Weights of a small mixture-of-experts language model, trained from scratch on English Wikipedia.
Experts: 64 experts in each of 12 layers, 32 bilinear neurons an expert, 8 picks a token, a softmax router, a shared expert of 64 neurons.
Below are experts of layer 2 (counted from 0) of a mixture-of-experts language model. Rows are named router (the router's row for the expert) and show model dimensions 0-191. Each number is 128 + 24 x the weight over its row's rms, rounded and kept within 0 to 255. Numbers have three digits each.
After each expert's rows: "comes after" lists some tokens at least twice as common just before its tokens as in all text. This comes from a sample of Wikipedia text that the model never trained on. Tokens count by the router's weight.

# expert 50
router:148177119125077160121117124140119121127116195133112069084153129114117149114105119142128143136140113178103165098058116160090126127151145111159144147144100111108135134135122150117104123114135097129132130137148148156144093095125134066134152134112200134082124122108141073165149152088132134123121105100100151104152123159139146099156108157126110160094165172148144118148147102130126131157088116125151153153120117151129151118102133151148162131120163147126116149167100146121130101122129146103111112139134101126135101130113140137098151127128105163131125124085093134071119155123093107140
comes after: "'", "is ", "as ", ", ", "was ", "with "

# expert 27
router:080097132097157096163087114134117134144080107159119097133131117157175128078113102102121135120147122151149123116154132124121094124140182117135110164141122135095112141101099140144112152116115170133108179134123109117101157154135156140144141159109125080147117123123100117144094145124116077135141133120098078086151170094113126130153153117125140132145080162135164105110122096144119087085121096179124139153128160163149136122163125148118134126093130150126141097122130146147142128101102142118130106118157121124152176104111140102156142106188110172165127115101123143121170126118085137093
comes after: "the ", "a ", "\n\n", "was ", "to ", "and "

# expert 11
router:145143073134109161120089083180121087180159103134106104102118114085139158168138126129121158134164083094133099117087116138141110112114116084134121107120141103128129150139107101124135152131123128111133140117101089100094162125142138137110138163120161118123159161163155164190120104140127105144138100114108119137157127156160192135162089110116108126087103131117142154153136109113158156073115154111125113144157134107120152142114102144106107108113144120111122103130103120177108145098154108140144125105155144126182116066121137098123145117137138096123147138129142122097145136104125109078
comes after: "| ", "; ", "(", ": ", "–", "- "

# expert 49
router:079159149086139160131091149114117103154129076151093186120166187127127105131118167129141129121104111149127134117111129119135114133126148124103074115172165135129127118128144106141093176133143121138120157144165105119118143093139130095113107142137137115137136128131146089155124136122131085115124096151126154110160148166121135126108130112094081090163138144064178107139180097130126100076113126110130116138129160115125148138134089150135113126084137158138145119133106160105125129199098123141125144165122110121135112125182170122128163161130140144105124149154130104137113104141118125177
comes after: "|", "\n\n", "| ", "=", ".", "=="

# expert 33
router:133126068129087127147122143132122141131103158108127131125092148151159135133132149103109115138097143139147124109082126118102170109134101098095097126104152108179087113138119152106128180113098087105104107130125109174129135155145121123114132121154155079132133139132138159121145136132150149084141140094152140135076118147133130137138155083114095110120175091133126108081109140083143147102135157139148124123183178127168165144092109123127155094111100164166146153109116150123136109127160128116095113145171148123180128139150144097133140095146112125125183127111075085114119122121137139127
comes after: "|", ".", ")", "==", "===", ";"

# expert 24
router:095073103149145101162108111166134141109092107169155077130114100101146157153133133114117131151110128102125104130119143113131126114132140152130109131119111090121106119098122100157131141129153135100116160109108126166120172118129118142116172155127139147076157115140150175161124119133126124080089107174110157102082135112134160118145157134078136095114121124118139135118110071089137134129088135137129145132135082123124156133113127137109134119079127088093114130142115118124108138088133142127081058104186099155134077128113108097165139106122121133121136162123135142142134093168122087106
comes after: "| ", "(", "in ", "the ", ", ", "of "

# expert 54
router:132094128152136098131127097109128146128129154143157104150127143105116136137160100122117154149133111097124164128136136154134164121133126136127131117104129105106100094106087118146138115085129118138077157109117133126114133139141150109132134195152149105118115119089155132163153111171147122162084102158135085123123109139122112127130154135137120108166134071129143120132097153141125092151136174132135160154117079054151139147146165158133121129162150125092147098131146093153107178152132174099153138138143104088191119102156122118107122096154115104119118157137121155111189092166133097107
comes after: "the ", "| ", "of ", "in ", "- ", ": "

# expert 57
router:151110144133122182128119128154088084133140125153096117104112141138119159143158104108102118086146150097103147137112141159137168188143129129115132118159170142063100124136118103124124139126103128182072147113126113106103152098130130105128095115139122122128135126099120133183163135132105142100109103111124116151165148129139088094136088115115146114188210193121168147161126118144111136134080141088124116141145126106124114152140114138127135167124125121127129145095106118152154112130111122152112126074136171135140089108154116086098148105104124113118144124117140122175127141124121111137
comes after: "\n", " ", "\n\n", "0 ", "1 ", "2 "

# expert 26
router:156164171081125148164101129170113093127104131105118108103134132121125138126091120129136134152164100129103130149143099161128107115148107098187135153097123155111116160138094155153099161130175161112075177104143109150125110117145134150139120122096145118124138125118143117114107128145144094117132117108113114108157162137142111071119085097107086049101157147168158113136120089129138127113150119182148146138138148121096147161093176158133116108120124101100137106155136111118131168098114118103108059091115153129143101111095124124130148125136122143125151146098139154121104109135122112113
comes after: "in ", "of ", "to ", "for ", "with ", "as "

# expert 37
router:097110132169097121140149145150129145126088108156147114128124139129048169095161108156123133140130113074112148116122119096121140112088089126136130151114157151111131106120092126144145117085140142144105136106161125108089117119141133164125168134070157129099166123154125118141137122137096115122140118134139122093144132127164148152168137121142129168103116132119137171130123142093097158163116133160135112163140111132121128124122122144148131157150133103114153149109131149152121161144138164172138153103154191135120151121077168086142138142120078124139127187166119115112162123123096109060
comes after: "- ", "| ", ": ", "(", ". ", "\""

# expert 53
router:137103116131131101116115141155139127152137113125116138157139112168166120122163098127127141116127124130097110153113127118132094070121123189178124161116115116144104134094142109149097135096146136130135138108137130118123159123145138143125158167125121175086129149144137167122151133089129165160163141122138070140116089134160156134123075140135127157110114148110143104145128104119128127117179138139149055128161130142118132135101054111126132174154124125152103141095091096104081142117108154120170142149081131137149071158141120112129099124106085106113139170152087145142138159151119141132
comes after: "M", "N", "S", "K", "R", "C"

# expert 34
router:103157141078161070110132118131105108160152148170122103130171111127144118170114134090131142135158147166097123113134100153111093134130132120161135153116092169065105144131120162132145142122165135120118159098127148155131146111145128126109158108139134124121112151141117154127100130087154135139115136158070093129134125135143096155114131162162088135148084121119136126087104072175132088120132075127110117162081125100139155157138121142125165127137140123164119124152117103146152172124120178095126121153156102111148121113098112112175100140166132145133074107127142128111145120158113145111
comes after: "the ", "a ", "The ", "and ", "his ", "s "

# expert 35
router:140147098160153117100124137096114114139109107149126094143096095128138106152126100191129121100151118123142124144168128152161156112114131139100102121174143092117126150124143142146098159165078101084124146091106086142141145109125111128123084134143119094108167119150185144125124126109142084143112092137144132102105129121138116122134131129075123087159127124140153156192140138139150127126169100119102116103119129132090161153125125149123114080093132101127126122120113095113124107158084106135113139129137104156136125075112147136115157117151103125160109084116098107166072132083129073117
comes after: "201", "\n\n", "200", "202", "199", "198"

# expert 19
router:126115139108135131092156109147128140128131148144126137102107101139155138139084135087167142124152095136105147160115104088106112145150121145126123150125127101122123124163133146163094125125108118119094105163133074144109135159089149076119063172120185117144105158126134142124145119131107156159109137149129156086087106179130138087142103137142136162172137114142113144117136142137131128087115140142137150109180121125116098110137139144168126123107111129157146112159055107176152166112139162091115093114139159118133127127101145115080142104125133098077168089103111118165122117118115132113
comes after: "\n", "of ", "in ", "\n\n", "at ", "to "

# expert 30
router:135134105114126155140106181116128136132153112128127121129134130096104176155149128144089137130158115131080113159136097112125150190132103131182147132153175152143128108112110111082090134112109179158090133152175123164140122156153088112138154120126139111150155085179137130158141122103091140121090135156133124140155118150131103093091101113122126146159162163173130161123126139086115149155097111098141108131161117126114147166168107133110106154144077136119129167092124120149094135131120107079113100127116158146135121125115120170112141128104133114152173097172112121118145134162133125133
comes after: " ", "% ", "0 ", ".", "1 ", ") "

# expert 61
router:144080159085115105109130172086142097151135130083118083119120137099132142137093080119177097080127107143150108117103143087101130083105103113133131137114140137082150166115139160113125147122102121158107149108139139145092139135129145113141117156176131133117160142125120118114102106113119117135096104130107134123126143134123088142136157141185128108172092112167111135127083124104128117109127112136129138184141124126122171097159116123114134150143097102125127126104104109094091101176114181115127109146123122141171168107108087081159106093155136149129152136179093121146128106133129144106
comes after: "- ", "| ", "the ", "a ", "The ", "was "

# expert 60
router:148156102134117185154126122127118085159189138089132135096173155085157175168148160112104110147130066146112124153110124079144139136125107123166105171139174114138117155081115107121100125151132147124104150153169133127131150138129092127096120141151118167107132083141135104175123115118129098121139116125134096181138128141111150127147137132138122105106140137129126107140154121114127149160118121104179127127114139104135157119139116116123067156176091145096112171098128080107112118119126115124165125122085126164145065160111123120127139114100127116105097115142122128096132145154143145139
comes after: "| ", "1", "2", "0", "3", "0 "

# expert 38
router:097085131157109101125121166098136151124113099154174115131152102103130133166145141143104148188138068103118139112073114102121140138093115140158150136146139125128144096125130103122103123119129111122132168132158133072091134083116141133104133126098175114118141151154112124131165132121107120110131099158127135153085092136157133143107156118146155137103083132074120119159140142090132150114131137080133151156128109109137129136121104150133096149153107113137174157090142129149130163140126162142174143120123086147161117131122134128166128154072105126115132182179118104120162121167105093131
comes after: "| ", "(", "; ", ": ", "- ", "); "

# expert 48
router:094143142123116111120121137117110104129096121126125166107125126112107076147098146108149136126133102118104184129129110143098161121110128106190095172107148148137129144131103152100086131111130112151092136113149104088107137121118145114128083199124128102089101147163130125153130148118130154125121112121123141115147138177170147077114132160138113103147165124108163112092113097167108153125147144113124163123137117171101112113115118134148141139091126125133076119120124137151123135170080137111108103121114124108158096124162095086079166132112080132129147142156167140111107096144118178171
comes after: "| ", ", ", "- ", ": ", ". ", "\""

# expert 56
router:092085134118075130170100115108115129144079152162121106109073146142136134139132108125151101117120200122127135156117149096131122098139139132146114072121132151140102160109109101109149107130161124092083157119134161123145152154157135142142165142099143177183149103120097082094110106144115119142128110126148123129145174101080145136138150132100121119116115129141139114157128113094154158127109114174140125134113108130138108121129123147090118125126114122099130110151146110140161145135158122147098147126182097135106162107099101151179162121180175138119129127122155144135164083155127101130
comes after: "the ", "a ", "and ", "to ", "s ", "-"

# expert 29
router:140117093099096130113080095119140078189174129141137150099120183100158130141127069123132105097110155161140154166156138114138158107173112103114062171148144129152115127138116124140113120123115108081122131142141087154142099188132127102126087098139142112103100094111137118169132130131104099115111128159112135134129110114084144127181111143114119114118157156086131115146143134150138151145147161100128146128165134166133117156142137169123120135128158133119105128075164147106149169118147112112150142133169128115125090138115123127115156149109160132117126120095108134145082133151118143106
comes after: "\n", ", ", "by", "Born", "Country", "\n  "

# expert 51
router:141128118101122138161152069138112103189096132133123092137162136130129162198134099187153147079126098162119106152099110116141144181089105165127114133125142144106125140106133126088154105175152160127134155127134135153140116166093106140151142130143168109102164110117173147128130117122123091105098123135159136119143093153121142145088132139125126142150129111134093099131160144105144119118137140120140131145131064177094112136113109105096086147100123144120117103161125134137134120122140090102166103096143101113119148152122141121137124104144106093126157125112108128135110125074165150077
comes after: "201", "200", "–", ".", "199", "202"

# expert 40
router:136118116108127092136081116164118140104084121153116088108150075126113115116156101117115133130147115070123088123140121101119118123122146120137121101124141136103106166123120150132142115098134140104098135101115130117091190127157140161119177175131127149132141148115127114096128113109114144162131110111119122124163164102151140136160132128150107124162125124117143162123149102112134138128091155197099125148127151109145127128109125148149139141137115103093153116097145122197090155110153171130122118145159164099178125104128126112170127172127170179099136164105107104113155113163105121060
comes after: "the ", "- ", "of ", ": ", "and ", "a "

# expert 13
router:120147135110136107103126104124083102116126099099073087100151116162135151100129091124113153132138120095113142150124107121192147131155084111172138118119158121100123094091104129162089146159131105102112142139119114118147161163161139140124076120122130141119145137107163127132098111137123095168163120129131095157131082129120135111122125143175095127129132157096117084143144097094128122142144101084133082091118139095098160134137149150130106142118094108088138152121110106181133113126069165159169152143128137141129140114089107114165152127110118097085084157131110119115156125144117122143
comes after: "| ", "0 ", "; ", "1 ", "(", ": "

# expert 47
router:087120151105118160160097102131181129104125169095150131112139143144123112149099151147152152119119131128123149127057130137130100153121100117090146130077108108125091121124099157132128133155120141114094148144112105126109101129133112109129081107163096136122123103087130130145176140165113156141132125095110141101096110120151152109121144108195127152106150128066158135133099150107120133119137070153111128132098141118153165126138141152177146149123096072084184122150136126155141167124138124112091086115147120133108155111121101118150148101149123144120156116140141130117149121121144192150
comes after: ". ", ", ", "that ", "where ", "and ", "which "

# expert 5
router:147103070129112106137118110133143072150117069159108104124111124099143139148146124113129138139121122144137148162166097108136154119175128139120094168141131127132105099120085126127123158097137139096102099142113087125134136164153121084180135119120136127088120134118114195137149123135103111159090106177150106119118153117107160128147141116146134139118168135134118116107132131131130171138157126147148140178155101137167104122096107150128095142142125086111167125086113127155152126123136178126139078092114143105112123116090130096157144110116118137092164187166146168118090122145130151109
comes after: "\n", " ", "name", "\n\n", "\n  ", "by"

# expert 52
router:075079129140120128133134120060169131111116093174120118163127123163123124095149120161157103138110115131145132094115139123107139120091149131140154134127102151102117136129095136113157131148120123120105128113148112084129140107125150134150128124114130149160108120148139089102130159131103118138089100136132144113115109112122077189116183138118156123168090108129121131156126156118139149127116139091104135140145168149151150113151124140080165100130124134125134091166128125130183120148138111126071098189141145102148208068097103109129151152134109167128138141156139118107161117144116104120
comes after: "the ", "a ", "s ", "and ", "The ", "new "

# expert 36
router:131085150105129194116126138101158158083116146140124119129157137122087153099113160093144122105130185143139136149112138147163117181079155104087148123129085152148148102109121166096157160153112144164111151156111124129131103123162130103171089112128144148151088134131083139080098124121114143138099082067099151109112148136119096166119128109146130136126097117158135165112137110104100118129145097169114150171141125163138143117189118117118159124140100155135146114149152126150142147148130113106166119138130128102112152150131150136144114138126128151131123102129104135113152101145188123113
comes after: "was ", "to ", "and ", "also ", "is ", "he "

# expert 1
router:133089124167123086124116148111124157095093137149133105147137097111132166128150117103132147120138143121118123122125116165118138151129136138125110140105135105118133098167102150150157134103114095098102159103093139122126201166129124167116121123137132110143133110119118123105124147126134112159139117129155084115097093127153122122152150123162184127126099106110144110166123104091127134126115148151079148136129075116079152125146119159161112137125128083096198114069154132150134099163135139122157136109154126093078149107097104130141143103124113161111165145175133141129155112171067090105
comes after: "the ", "- ", ": ", "of ", "(", "in "